config.toml
n_layer = 10
d_model = 160
n_experts = 16
experts_per_token = 1
d_expert = 64
d_shared_expert = 128
activation = "swiglu"
moe_layers = [0, 1, 2, 3, 4, 5, 6, 7, 8, 9]
router_score = "softmax"
normalize_top_k = false
routed_scale = 1.0
balance_loss = 0.00288
balance_bias = false
init_std_router = 0.0291
lr_router = 0.00126
vocab_size = 8192
norm = "layernorm"
norm_eps = 1e-05
tie_embeddings = false
optimizer = "soap_variant"
lr = 0.00581
beta1 = 0.95
beta2 = 0.99
batch_tokens = [32768, 65536]
seq_len = 512
train_tokens = 253600000
steps = 5469
dataset = "wikipedia_en"
Below are experts of layer 4 (counted from 0) of a mixture-of-experts language model. Rows are named router (the router's row for the expert), gate (a neuron's input weights, with its number), up (a neuron's input weights, with its number), down (a neuron's output weights, with its number) and show model dimensions 0-79. Each number is 50 + 10 x the weight over its row's rms, rounded and kept within 0 to 99.
Before each expert's rows: "comes before" lists some tokens at least twice as common just after its tokens as in all text; "comes after" lists some tokens at least twice as common just before its tokens as in all text. This comes from a sample of Wikipedia text that the model never trained on. Tokens count by the router's weight.

# expert 11
comes before: "1", "2", "0", "9", "8", "7"
comes after: "2", "1", " of", " (", "|", " \""
router:49 47 50 50 42 34 55 56 58 51 60 52 47 47 62 51 35 52 51 61 42 36 46 42 51 58 55 40 48 61 65 44 48 34 40 41 32 50 62 23 71 48 64 41 35 56 53 58 50 47 36 59 59 33 32 57 57 55 43 62 33 66 67 62 51 50 59 43 40 50 21 65 42 64 52 44 52 49 66 71
gate6:56 48 56 64 47 35 56 56 49 42 56 49 65 56 50 51 56 55 53 58 51 58 48 77 45 40 49 43 41 54 62 45 75 50 47 47 50 51 27 49 43 57 60 62 50 18 59 39 55 52 38 53 56 59 51 31 43 46 68 45 48 37 47 62 64 42 51 38 41 49 43 43 49 32 40 49 34 51 42 52
up6:46 50 60 64 49 26 41 51 48 25 56 47 57 59 54 47 51 62 45 57 50 53 46 64 51 48 62 37 39 67 52 50 58 55 54 49 43 51 54 37 54 63 67 43 57 32 66 48 47 61 44 48 60 49 59 39 59 43 43 54 48 43 35 52 65 44 53 39 41 59 59 29 40 44 39 37 47 57 47 39
down6:51 52 45 57 34 37 43 71 55 56 50 58 30 64 43 36 60 47 54 56 51 53 57 41 61 57 48 60 50 55 70 42 71 48 43 56 53 35 60 58 54 64 70 62 38 53 38 47 57 31 52 49 42 27 57 49 56 50 60 58 42 46 57 64 67 48 51 47 39 41 48 56 62 39 35 48 39 38 54 58
gate7:60 48 62 52 61 41 63 43 39 34 38 46 49 50 48 48 55 38 35 46 44 57 69 51 66 52 56 60 44 64 52 56 47 58 56 53 39 54 55 48 49 69 64 62 57 58 73 53 72 45 50 43 51 54 25 53 55 44 42 50 47 23 49 59 65 43 39 51 54 50 35 34 49 57 51 45 52 63 48 50
up7:31 47 50 58 43 61 47 61 68 52 64 42 55 55 33 55 49 59 48 44 54 25 33 54 55 52 47 38 63 46 42 49 42 33 46 61 48 44 45 60 48 39 40 56 49 62 50 41 35 63 49 63 46 50 55 35 51 34 56 46 55 61 55 47 54 57 48 44 41 57 62 48 55 44 43 53 57 23 41 49
down7:51 35 45 47 58 52 52 36 65 66 52 40 59 42 56 63 41 45 53 51 41 48 31 51 48 49 46 61 52 37 64 38 37 58 56 66 45 41 47 56 69 57 32 46 62 51 44 57 60 55 57 52 58 49 51 31 50 54 60 49 41 26 39 41 66 43 46 52 39 60 61 57 53 43 50 40 35 46 41 56
gate8:52 58 51 50 75 51 33 42 49 44 73 43 62 30 39 64 44 45 43 42 42 62 36 56 42 47 37 45 49 66 45 43 59 47 34 50 36 62 52 38 46 44 48 45 56 52 48 52 47 54 49 25 60 53 70 49 50 47 46 56 44 42 49 58 71 58 40 57 54 48 58 44 52 37 63 37 76 71 52 49
up8:63 55 54 52 74 56 37 40 46 45 70 35 48 46 41 62 41 49 38 37 40 45 44 54 59 56 44 49 45 60 44 46 56 53 30 45 36 61 46 42 57 37 61 50 59 58 43 53 47 46 43 43 60 46 54 54 44 51 41 60 55 49 62 69 71 52 22 38 62 49 61 55 52 40 51 55 68 61 63 54
down8:46 65 51 60 76 50 49 54 47 39 53 45 65 42 54 50 61 70 54 50 32 37 38 53 38 55 44 48 51 60 34 54 55 33 54 67 46 51 54 44 54 34 42 49 61 33 72 46 44 40 43 50 57 68 51 62 57 43 62 49 47 51 51 43 51 49 50 51 48 43 49 29 54 59 66 46 63 57 39 34
gate9:54 56 44 63 47 49 34 47 71 67 58 49 40 37 56 54 67 56 53 60 45 43 56 40 43 49 51 54 58 30 57 36 42 52 43 24 43 55 56 46 44 57 56 38 64 43 55 56 37 59 39 43 46 34 56 55 54 56 47 48 35 58 66 47 60 46 53 47 74 53 32 57 52 53 48 45 39 50 56 46
up9:37 47 60 58 52 48 60 59 41 41 54 54 73 56 44 40 28 68 35 59 59 47 44 48 51 53 46 43 37 49 46 40 44 52 47 55 24 37 40 45 62 38 36 47 40 75 60 45 48 54 61 55 42 49 42 51 43 48 45 49 68 38 43 40 50 57 54 42 35 47 73 41 39 56 53 46 62 57 47 32
down9:33 54 43 67 51 46 59 46 47 49 55 66 51 45 37 56 49 64 56 46 66 52 61 52 71 26 43 79 50 61 55 52 60 53 49 63 48 45 43 45 51 55 48 34 60 41 58 35 50 42 60 46 50 57 45 51 32 65 52 64 52 56 37 46 33 56 45 61 67 44 38 34 45 53 43 46 59 43 58 45
gate10:41 23 46 22 47 46 50 54 51 64 49 53 56 32 53 48 53 40 46 55 35 47 53 72 59 48 40 37 59 57 50 64 55 45 45 56 48 47 58 48 46 53 52 57 40 41 34 46 44 52 54 40 52 60 41 48 36 52 49 44 51 58 53 58 63 54 41 63 45 36 56 56 40 50 65 71 44 49 20 59
up10:53 58 66 91 58 63 59 40 47 47 34 55 66 61 37 63 56 53 35 46 51 36 43 63 60 61 62 42 68 44 48 57 66 60 62 56 53 46 53 49 54 41 29 46 66 53 47 44 70 56 32 71 45 38 48 50 44 51 53 46 44 43 50 37 47 46 51 35 50 61 49 50 55 39 37 48 46 49 52 44
down10:42 37 58 49 66 53 60 50 58 44 36 58 34 56 55 43 40 51 40 44 69 54 41 70 43 55 40 43 68 39 52 57 42 62 56 51 49 39 54 48 49 28 58 56 31 54 45 41 53 62 59 57 53 31 39 35 67 47 63 35 51 72 38 66 43 44 45 51 37 44 47 57 72 34 49 74 62 46 62 48
gate11:52 44 60 33 46 31 58 57 51 74 56 50 48 54 56 53 50 29 43 53 37 41 73 51 57 46 50 38 42 56 52 41 66 54 34 48 29 54 62 48 57 50 63 53 54 58 59 62 56 53 78 59 49 63 60 40 52 23 46 52 58 49 62 74 50 47 57 31 41 43 35 21 38 40 49 45 62 54 49 56
up11:36 58 27 45 61 62 50 62 64 49 38 54 60 44 47 54 44 65 58 45 50 50 51 43 48 50 54 56 60 46 34 63 33 68 58 54 77 36 59 56 40 40 54 55 54 45 47 38 39 50 44 46 42 29 24 43 48 68 50 36 54 51 35 41 39 50 49 60 34 65 47 52 54 43 49 60 46 56 52 59
down11:59 43 52 45 57 70 43 67 48 44 55 55 25 45 46 43 61 61 53 65 60 48 46 55 44 39 56 64 47 61 56 49 43 41 42 46 58 60 50 43 67 36 41 44 60 48 79 32 38 52 50 46 49 47 45 28 37 57 53 41 39 51 57 39 74 42 46 55 35 52 48 45 39 60 57 52 46 42 57 45
gate12:58 46 50 54 49 63 72 52 50 51 41 32 46 52 35 63 55 44 54 50 53 80 41 34 46 34 48 58 60 32 40 53 54 51 43 38 48 56 41 63 47 34 58 58 51 40 66 57 42 59 42 60 52 52 44 43 35 55 51 38 48 43 49 52 63 66 60 30 37 56 53 52 43 53 59 48 71 42 48 37
up12:68 53 49 42 51 57 62 58 59 43 31 43 47 53 33 59 55 44 60 57 52 64 49 37 46 53 50 52 54 28 40 50 44 69 36 34 50 52 47 52 53 39 62 52 48 34 63 60 41 50 46 54 53 36 46 53 43 48 57 41 47 39 59 54 64 62 55 34 36 48 48 56 36 51 49 56 66 35 61 38
down12:51 65 57 45 34 25 62 55 48 60 34 47 48 36 54 61 61 45 65 68 39 60 45 50 45 43 52 59 49 43 44 59 52 48 47 60 51 47 43 41 29 40 47 57 70 29 41 56 35 45 50 72 52 37 58 41 54 58 62 40 28 53 50 51 56 63 53 56 46 48 34 45 58 45 41 38 62 52 50 64
gate13:58 53 31 50 49 30 55 49 57 43 38 47 40 32 52 43 55 38 43 38 44 50 38 65 41 60 49 61 60 42 48 50 47 61 72 61 28 59 71 34 47 46 51 47 49 52 43 69 37 40 29 41 49 60 37 40 44 61 38 46 41 51 35 47 43 56 65 39 59 44 35 42 56 55 57 49 36 34 57 49
up13:48 55 41 62 46 35 41 61 53 48 52 57 56 24 48 32 60 56 40 47 44 47 46 63 51 64 57 46 59 32 46 45 54 62 59 46 28 58 66 26 52 42 54 49 50 60 42 75 43 39 39 38 61 63 48 46 44 41 45 39 34 52 40 52 35 64 62 37 55 47 35 49 40 44 52 67 40 32 51 49
down13:51 46 60 43 39 54 57 63 63 45 47 51 57 49 66 62 36 50 43 35 27 63 48 65 59 78 57 48 60 45 38 53 58 49 49 49 34 68 62 44 56 70 54 51 53 52 53 50 47 55 53 42 40 31 48 38 41 35 46 63 35 45 42 39 36 54 40 38 41 66 48 60 51 31 45 34 43 59 59 82
gate14:36 55 58 62 57 46 64 51 45 55 48 60 57 49 57 41 39 69 48 62 66 56 47 43 40 52 55 51 32 56 59 37 60 64 58 37 53 51 63 55 49 55 34 67 44 41 52 42 61 41 50 50 53 65 62 52 39 46 55 18 44 27 47 54 51 50 32 46 20 38 39 56 61 42 44 59 38 50 47 55
up14:42 42 67 56 52 50 62 46 44 49 53 54 59 43 60 45 44 53 49 51 70 74 37 59 40 58 52 51 24 53 52 45 46 54 67 27 43 56 65 56 44 66 35 60 40 45 45 45 46 41 41 53 54 53 57 69 45 39 49 14 47 41 39 45 47 54 62 55 32 38 36 53 67 54 42 49 36 57 52 54
down14:54 47 75 55 36 59 54 47 69 55 43 39 68 54 52 57 51 39 44 51 59 53 33 69 48 55 43 56 45 43 46 34 40 47 31 62 65 40 48 42 51 40 46 56 32 68 46 23 52 48 64 45 75 60 60 48 37 53 59 42 45 41 47 58 51 43 61 72 39 33 38 57 56 44 35 56 65 54 49 51
gate15:67 46 47 25 39 57 37 47 49 48 56 58 42 54 62 40 49 54 67 51 40 55 53 61 44 44 38 50 43 62 44 51 48 35 48 30 50 50 40 44 57 36 59 52 35 43 65 50 56 26 50 26 56 53 33 70 50 60 51 67 60 60 58 61 48 43 48 45 51 27 49 66 54 38 70 61 58 57 60 63
up15:44 58 55 42 32 68 48 43 48 35 44 70 63 60 44 47 46 33 61 25 64 30 57 50 43 53 48 56 43 33 43 39 55 71 60 69 63 37 64 47 42 38 73 57 53 47 47 59 56 46 62 46 50 60 53 52 58 31 51 50 50 42 51 41 34 53 66 46 50 42 50 47 42 61 65 53 58 50 48 51
down15:59 51 39 44 56 47 44 54 41 49 60 36 29 34 49 47 45 67 28 46 55 80 65 40 51 50 48 39 46 62 45 61 61 44 48 43 54 58 46 46 43 60 38 71 49 65 63 52 51 41 54 49 51 58 35 59 29 45 47 70 54 72 46 51 47 46 50 52 50 47 39 59 41 59 49 62 66 53 52 52
gate16:51 58 53 52 62 30 63 66 43 48 60 66 35 44 58 49 37 53 57 45 51 62 50 34 39 53 37 50 59 61 39 41 37 46 40 40 50 71 51 34 56 48 40 48 52 42 53 53 57 58 35 59 35 46 58 46 50 58 50 37 48 42 45 59 59 29 75 53 47 63 37 39 66 51 51 18 59 55 56 57
up16:43 59 34 51 58 46 37 52 50 42 51 36 52 59 58 51 51 46 55 75 54 40 57 48 39 50 50 44 49 48 49 40 54 62 51 46 58 55 44 68 47 50 45 46 63 42 61 51 19 67 56 39 57 64 43 40 46 65 47 60 39 53 60 53 59 48 46 46 49 56 57 51 33 43 19 50 49 48 51 46
down16:46 36 54 44 48 61 58 68 40 48 49 40 63 59 59 59 54 77 29 57 61 51 53 45 39 40 57 38 49 47 50 55 48 57 44 44 54 44 39 44 61 57 52 64 24 46 58 48 56 33 58 54 41 45 49 57 47 38 36 39 58 48 47 60 48 61 55 36 38 55 49 56 55 50 55 58 36 31 45 67
gate17:44 48 49 32 49 47 44 53 40 58 35 52 51 64 57 60 60 62 58 53 45 52 57 44 38 56 41 60 50 68 69 66 47 50 49 39 39 51 50 38 46 57 61 59 45 41 63 43 33 41 47 49 33 53 37 68 63 66 64 39 53 54 60 61 58 55 45 43 57 33 44 71 30 48 45 52 45 51 48 49
up17:53 68 41 80 57 51 70 39 63 46 71 50 61 38 50 41 38 33 46 50 55 55 46 49 43 50 66 38 51 44 33 45 58 63 51 59 69 44 46 56 61 51 40 27 56 55 43 58 61 56 53 47 56 50 68 39 33 33 41 69 51 36 44 42 45 54 40 67 55 66 53 47 63 41 50 49 58 46 55 46
down17:62 65 37 56 51 55 37 42 53 48 65 58 52 49 51 50 49 54 60 38 36 59 63 68 60 48 58 47 52 52 37 61 41 56 45 52 47 59 53 65 46 45 41 34 54 36 36 43 46 40 39 36 64 62 65 55 47 27 50 72 43 43 33 44 33 51 61 52 51 38 61 44 34 60 48 34 59 70 46 74
gate18:45 57 52 38 71 55 50 51 49 31 56 45 40 51 60 29 41 53 52 51 65 40 50 54 44 36 72 61 48 51 56 58 40 45 59 37 40 34 54 49 56 38 53 53 46 49 38 55 38 56 48 63 36 43 61 58 58 40 54 41 55 41 48 27 53 49 69 51 40 48 41 44 43 63 52 33 59 62 55 51
up18:53 54 37 29 62 64 36 44 54 45 52 38 34 58 40 53 50 67 53 53 74 55 42 35 53 46 67 55 53 57 59 53 50 42 63 45 56 57 57 61 60 43 44 41 52 41 35 54 43 61 60 67 47 52 49 42 56 58 46 53 44 45 60 33 48 44 52 42 53 53 26 40 57 55 42 31 34 54 57 57
down18:49 46 64 54 55 50 49 51 50 38 43 52 45 47 53 62 56 31 55 62 39 55 37 30 47 45 32 57 57 28 55 49 46 53 68 61 49 66 53 64 44 61 47 43 61 44 52 66 35 47 51 62 40 32 56 53 37 69 69 56 47 58 52 57 39 57 57 52 58 56 38 51 39 44 43 54 62 64 52 47
gate19:61 45 43 44 59 49 42 28 57 49 41 36 66 64 41 45 52 31 54 55 61 53 44 61 49 50 55 58 32 54 45 49 52 48 52 58 48 53 39 47 60 42 38 44 38 60 37 60 44 47 46 39 50 56 33 44 51 48 30 52 54 56 46 52 44 30 73 61 65 48 56 45 55 46 49 33 57 62 49 57
up19:52 55 49 52 55 53 55 65 45 44 67 58 26 40 56 41 36 59 50 44 64 36 49 35 50 36 36 24 74 69 51 72 62 43 50 72 70 41 71 41 44 63 54 52 57 45 54 55 54 55 36 64 41 52 39 53 42 56 39 43 36 44 49 55 35 59 42 48 33 35 53 50 49 62 62 57 40 53 49 61
down19:36 66 51 48 46 50 54 46 51 51 50 59 45 36 37 65 68 53 41 43 55 49 60 52 64 45 30 54 53 55 52 59 54 47 61 49 50 39 56 50 37 26 59 48 63 42 18 60 47 36 60 49 37 48 58 45 48 61 66 43 41 49 46 44 55 53 56 49 62 43 57 41 51 45 43 52 41 64 45 43
gate20:37 51 55 36 54 24 49 39 42 42 50 56 67 37 35 47 55 50 46 60 51 60 49 75 38 55 42 62 39 62 53 42 73 48 49 39 51 59 44 34 39 53 52 54 33 53 41 53 71 54 48 38 40 42 52 53 45 47 48 27 52 56 54 47 53 44 49 53 64 43 52 29 44 45 36 66 44 58 35 51
up20:51 30 45 35 44 45 43 42 60 53 52 58 52 48 37 65 44 49 64 66 52 62 67 64 33 57 46 58 42 58 53 44 55 55 51 42 55 63 56 37 47 62 47 46 47 54 60 32 59 42 66 35 42 57 44 59 64 41 33 48 43 52 54 44 46 61 46 74 55 39 40 37 39 54 38 46 45 55 45 58
down20:29 36 52 41 23 57 40 33 57 44 40 64 58 52 44 46 57 46 47 62 42 59 38 50 35 60 43 58 57 38 62 39 41 75 58 54 55 58 45 38 50 60 49 49 58 66 53 41 68 38 50 39 43 59 60 49 60 50 26 53 47 32 60 58 54 53 53 44 40 55 56 49 64 61 53 51 37 40 46 48
gate21:43 68 38 53 51 55 41 47 31 38 70 53 57 54 52 60 57 53 48 35 45 55 49 45 55 53 61 49 59 53 45 25 54 43 45 70 33 48 62 43 54 41 52 50 52 56 31 66 47 50 53 50 51 63 53 76 53 51 14 44 50 66 45 49 55 50 70 52 46 67 40 41 64 61 55 38 35 32 67 58
up21:62 42 40 19 38 43 49 51 56 47 39 63 36 47 51 33 47 38 47 52 49 37 39 70 41 50 39 53 52 68 41 63 50 39 42 54 45 62 52 55 33 59 71 54 37 41 42 44 51 55 53 61 35 51 47 42 34 49 61 47 57 47 35 54 46 46 70 30 59 60 42 55 47 55 47 44 45 62 49 51
down21:31 47 54 45 42 36 55 61 56 48 33 57 65 53 57 39 55 64 69 33 49 53 47 33 66 50 52 48 59 58 62 37 53 48 63 51 43 48 50 50 41 71 56 46 44 48 52 54 40 46 36 53 60 64 42 33 52 70 37 24 39 48 35 57 36 55 46 21 53 54 40 52 49 58 68 54 40 53 47 57
gate22:48 60 54 55 61 17 73 58 44 46 47 65 50 46 58 68 66 65 51 57 65 46 41 57 45 46 45 60 62 46 65 38 64 54 44 50 53 47 40 44 42 26 47 63 47 44 52 64 51 53 53 53 48 69 56 56 41 55 54 51 62 50 53 48 55 87 45 38 34 42 52 58 51 48 54 57 45 42 53 41
up22:45 64 48 22 39 65 55 63 52 52 48 46 37 55 35 54 42 56 47 54 66 55 54 60 56 48 49 40 52 59 49 54 43 69 58 42 66 51 54 42 51 46 55 42 40 53 54 68 40 38 60 48 60 34 56 48 62 49 45 44 51 33 38 40 62 54 61 46 37 44 45 74 55 62 50 52 51 49 62 55
down22:59 49 51 55 44 52 41 45 53 43 55 55 46 40 57 19 28 45 28 63 47 51 50 48 55 47 54 39 65 49 60 56 46 76 64 44 71 57 49 53 46 57 33 57 67 55 62 43 49 61 75 32 56 28 42 52 56 49 56 72 54 63 45 51 63 46 62 49 54 55 62 38 48 50 55 53 45 56 68 50
gate23:57 69 32 45 42 50 40 59 45 42 57 41 52 53 45 57 64 29 45 57 33 61 46 46 28 70 48 44 51 37 50 36 44 42 45 59 39 46 57 60 48 55 40 57 58 47 53 40 25 60 52 42 48 48 69 48 41 61 63 36 57 22 57 57 58 57 51 58 54 35 50 42 53 58 38 49 52 48 55 48
up23:52 28 47 51 50 45 58 44 36 39 41 52 51 38 49 36 27 39 39 67 58 54 42 79 59 60 49 49 40 60 43 75 58 44 45 55 49 51 43 43 59 51 58 47 48 58 48 39 61 62 43 34 52 71 47 43 44 51 51 57 63 61 39 48 41 35 45 53 33 45 59 42 69 58 57 51 43 36 34 53
down23:69 38 40 50 63 50 48 39 57 49 42 39 75 39 56 58 60 33 47 56 39 68 44 52 51 55 52 43 54 61 50 44 55 61 59 48 41 58 56 32 57 47 41 35 42 56 65 48 65 50 59 66 50 64 47 45 40 66 43 52 51 59 46 49 33 43 51 34 36 44 43 52 50 39 34 47 47 50 54 53
gate24:57 59 54 46 37 60 29 57 52 68 63 38 44 62 37 61 37 49 38 35 48 55 50 54 43 52 70 48 39 57 56 57 44 55 64 69 48 54 46 31 49 36 55 46 46 54 54 52 45 50 37 43 49 50 39 36 52 48 44 57 51 61 44 32 39 50 59 36 58 48 40 49 46 62 58 32 46 46 71 48
up24:49 33 39 61 53 70 49 45 51 46 55 54 63 46 47 38 57 51 48 73 50 53 51 40 43 53 43 41 51 49 35 50 51 29 28 32 58 49 57 66 43 61 45 57 67 42 39 29 43 60 57 41 41 52 66 52 36 64 51 30 60 43 52 60 46 44 38 66 60 49 59 44 67 53 44 62 48 47 41 43
down24:63 56 42 47 54 65 39 64 41 40 52 57 54 66 22 57 53 46 65 54 45 49 70 44 45 32 54 58 51 59 51 44 36 42 39 36 41 51 55 63 54 39 49 45 53 31 47 53 43 57 52 43 62 56 74 47 55 43 36 44 39 33 60 44 46 35 42 36 67 44 43 59 61 47 52 51 74 54 51 40
gate25:45 36 64 57 52 63 54 46 49 52 59 42 63 50 43 44 33 66 26 43 63 41 57 42 48 39 50 55 60 67 42 43 59 37 13 36 36 49 50 45 50 44 69 53 43 49 55 38 55 53 46 55 41 50 55 47 44 41 41 49 55 58 43 49 46 60 63 45 46 67 44 50 63 65 57 45 46 49 57 42
up25:47 59 42 45 33 44 41 60 50 47 67 22 46 56 43 52 32 48 49 47 48 54 37 46 47 66 55 37 58 42 51 64 39 56 48 41 74 48 55 47 47 42 44 64 52 55 45 58 50 50 46 51 58 35 56 58 39 66 49 52 41 53 47 61 52 58 45 41 43 54 60 55 42 48 43 61 56 34 50 45
down25:52 23 56 38 43 54 52 49 57 45 48 64 48 43 50 50 44 73 42 46 45 46 58 44 58 49 42 30 49 36 53 45 43 69 43 48 59 47 43 31 36 63 55 54 57 66 55 38 46 47 38 55 60 44 72 60 51 55 64 52 41 44 47 66 50 52 23 54 58 57 39 42 39 46 55 40 45 32 65 44
gate26:48 54 51 41 30 62 60 40 59 52 31 60 62 39 46 52 48 37 51 44 40 67 33 64 47 55 53 33 54 47 55 63 21 40 44 61 29 42 50 50 51 53 54 30 50 41 37 51 62 40 53 54 48 51 47 55 51 70 56 53 43 52 48 41 55 38 47 64 49 50 32 55 55 52 59 27 34 46 54 51
up26:52 50 47 45 66 44 36 58 39 59 64 50 39 64 58 48 51 59 43 58 52 47 53 41 51 47 52 64 51 45 49 37 59 68 62 44 68 54 55 51 56 54 52 77 59 55 63 47 45 55 42 41 53 56 47 44 50 33 45 39 59 46 46 55 47 61 55 30 55 53 61 54 41 41 44 71 59 48 51 56
down26:65 47 46 47 42 43 39 47 52 50 47 47 37 50 50 53 52 48 56 55 58 50 61 25 46 42 47 46 41 51 56 53 50 42 51 27 51 62 65 58 61 52 59 61 50 49 62 35 47 44 37 44 60 71 59 27 54 45 55 28 49 42 55 41 59 40 36 56 45 56 48 49 58 48 50 42 65 60 40 62
gate27:50 47 52 77 54 55 50 48 54 44 50 41 58 68 55 49 79 35 45 60 50 47 59 50 40 51 52 48 64 60 53 47 55 41 58 56 43 38 38 43 44 52 45 46 62 45 57 43 59 45 51 63 66 59 34 57 54 56 30 50 48 53 59 48 46 46 56 42 49 68 61 56 48 39 55 40 48 76 47 24
up27:25 40 52 53 65 37 55 56 56 58 53 38 51 50 47 42 52 64 50 39 52 42 35 40 46 43 43 59 42 45 37 37 57 50 41 60 66 52 43 60 44 55 51 54 47 49 62 54 58 39 52 39 31 44 19 62 47 46 64 43 51 58 56 61 45 61 59 56 43 52 47 28 39 67 53 47 52 40 46 52
down27:65 61 26 41 51 42 59 33 47 61 43 38 59 55 38 30 43 54 63 53 51 67 57 64 41 44 38 43 33 39 51 33 58 62 54 59 50 44 51 47 41 73 60 52 37 54 44 45 57 43 64 44 31 36 50 53 44 63 40 42 48 51 39 59 53 55 47 42 51 35 58 50 51 60 58 62 55 41 50 55
gate28:32 48 36 58 66 46 33 59 49 55 41 42 49 54 37 52 54 54 45 38 47 45 26 43 51 45 55 43 46 67 44 37 65 41 41 52 39 65 65 41 40 39 60 57 47 52 54 67 59 61 48 53 31 49 44 51 71 33 52 50 40 41 44 52 53 45 46 51 57 41 46 42 43 55 38 40 41 55 43 50
up28:33 44 39 54 65 52 47 59 41 48 46 41 46 51 45 45 49 55 23 45 44 43 23 50 48 54 63 44 48 68 48 47 69 43 32 57 43 49 68 32 50 32 66 54 54 46 48 59 69 62 33 55 32 48 44 45 63 30 60 49 34 52 42 45 51 48 55 51 64 44 40 41 45 53 48 40 43 62 46 55
down28:49 37 37 53 55 62 25 58 44 36 41 59 56 59 51 48 65 52 73 66 63 60 58 41 53 42 62 51 38 51 50 37 44 58 58 51 54 49 44 62 51 41 45 41 58 47 40 48 47 52 40 40 46 37 78 38 65 52 49 71 38 46 38 56 61 58 54 59 47 46 64 38 37 47 49 34 55 76 36 41
gate29:62 56 59 62 55 32 60 43 49 50 61 29 55 66 61 44 46 48 37 67 50 34 50 46 48 40 55 33 38 67 45 57 45 37 25 35 47 43 58 38 50 57 88 47 35 59 49 44 45 56 59 54 40 41 72 50 35 62 44 56 45 49 51 43 29 28 51 42 61 57 41 55 57 56 43 56 53 45 60 52
up29:40 35 50 33 57 54 64 45 48 46 57 60 76 45 55 48 52 68 39 56 51 62 65 51 54 62 49 43 51 34 51 34 50 58 61 55 34 52 39 55 57 25 28 36 53 47 62 53 52 52 37 49 54 57 39 54 54 49 71 62 62 59 64 40 64 60 48 57 49 38 69 56 46 34 54 47 48 70 42 34
down29:66 34 62 63 78 42 37 41 59 60 42 37 52 54 47 51 49 57 47 53 47 49 34 47 46 42 48 46 54 32 41 51 43 53 63 62 36 48 35 52 35 44 40 55 67 46 31 55 52 31 54 62 61 64 43 71 52 50 66 62 47 41 66 54 53 49 42 47 52 68 61 49 66 64 54 32 49 52 53 57
gate30:61 41 56 58 58 41 50 38 50 48 46 42 55 57 58 33 53 54 63 59 44 50 61 62 37 49 72 47 61 67 52 66 45 59 54 60 57 67 46 50 45 49 42 42 53 52 46 42 30 51 32 45 55 54 60 38 48 51 50 59 57 53 55 41 55 42 37 56 32 61 49 50 53 46 53 27 73 47 50 45
up30:65 39 48 55 53 33 49 44 61 55 50 49 37 54 44 46 43 55 56 59 59 22 65 44 43 54 53 39 57 68 32 71 42 49 41 37 46 72 67 61 53 52 59 64 48 56 45 43 39 51 46 56 47 39 45 40 54 44 26 46 43 28 45 51 59 39 62 50 48 58 35 46 49 55 34 35 57 68 56 52
down30:36 25 55 60 42 52 47 52 51 52 65 61 59 31 53 40 56 36 53 66 42 47 48 51 34 60 58 45 54 40 43 50 46 35 68 64 51 47 49 49 47 41 48 52 51 44 81 42 46 58 53 57 63 64 37 58 55 51 56 43 54 60 49 53 62 47 26 71 31 54 38 53 46 51 54 51 51 46 48 46
gate31:52 53 45 43 40 49 50 24 49 41 48 60 49 43 56 50 67 54 57 40 50 55 79 46 36 57 54 59 51 46 62 40 55 68 50 38 49 46 56 36 55 68 51 59 55 49 52 63 60 37 52 31 67 53 52 50 50 61 47 46 50 40 46 49 58 49 45 56 44 37 44 60 41 49 45 56 71 54 54 55
up31:45 42 72 66 58 44 58 65 40 42 46 54 50 53 51 50 46 48 48 66 47 38 22 59 70 52 35 52 40 50 42 50 49 50 50 64 48 64 59 63 41 56 59 47 49 45 50 44 47 63 47 65 40 50 54 48 35 27 53 59 51 47 50 46 48 53 57 47 50 51 45 53 56 53 43 61 35 39 51 39
down31:22 41 43 61 39 58 63 52 46 37 33 46 44 50 48 56 54 44 63 59 49 30 42 70 47 58 55 57 41 32 48 36 54 47 40 54 64 44 74 67 38 39 48 55 62 53 58 43 44 51 49 63 49 48 50 59 65 60 43 45 53 50 47 55 55 48 48 54 40 58 51 52 62 56 49 55 36 61 38 42
gate32:58 38 54 48 53 57 54 47 34 48 53 37 44 59 45 44 51 36 59 51 42 36 57 44 33 29 40 42 46 58 45 37 66 53 30 52 56 57 47 53 63 40 68 45 34 61 59 57 49 50 48 55 41 64 72 43 49 60 48 55 47 63 50 63 45 69 34 53 35 35 52 46 53 60 60 42 49 53 69 45
up32:55 45 49 50 48 63 62 54 45 51 50 37 42 60 42 45 41 39 60 39 46 40 47 39 31 29 35 54 50 69 43 42 76 53 29 51 58 70 53 60 56 46 60 52 31 56 52 53 53 59 33 47 45 48 60 39 63 47 52 53 44 52 45 83 35 66 33 50 44 44 45 50 46 57 50 54 50 54 63 44
down32:50 38 60 40 45 54 62 38 47 48 55 42 43 73 54 36 28 44 52 45 41 40 61 55 55 40 52 51 46 63 38 39 60 31 44 64 57 48 60 50 48 65 59 52 34 56 53 51 29 53 55 50 60 45 61 57 54 48 44 59 50 63 47 69 44 69 40 45 37 31 38 43 38 47 44 56 41 45 53 58
gate33:49 37 54 37 51 46 53 79 51 48 37 33 43 47 57 36 69 54 54 72 45 48 52 50 49 43 24 61 44 43 54 52 53 60 50 42 27 54 55 49 43 72 62 48 69 81 61 27 44 47 43 41 55 62 39 50 42 51 39 45 55 57 53 50 62 56 43 30 46 33 43 49 39 62 55 50 41 48 56 44
up33:62 43 40 43 47 53 49 51 49 47 58 69 48 63 81 48 31 50 57 58 50 39 59 51 49 44 63 44 54 53 50 46 51 41 38 34 62 55 47 56 56 28 46 50 34 40 43 62 62 53 39 56 45 46 58 62 51 45 70 45 48 54 42 59 44 42 49 58 58 38 47 35 46 61 45 59 68 51 68 57
down33:53 63 51 39 52 47 48 35 42 71 73 48 38 48 52 51 52 48 43 55 52 34 43 47 51 46 56 51 47 41 49 64 41 49 59 42 57 52 48 49 36 39 43 65 50 42 57 60 44 81 61 32 63 52 34 48 56 45 61 52 47 57 54 44 55 37 53 48 45 54 40 68 51 44 36 54 43 58 56 38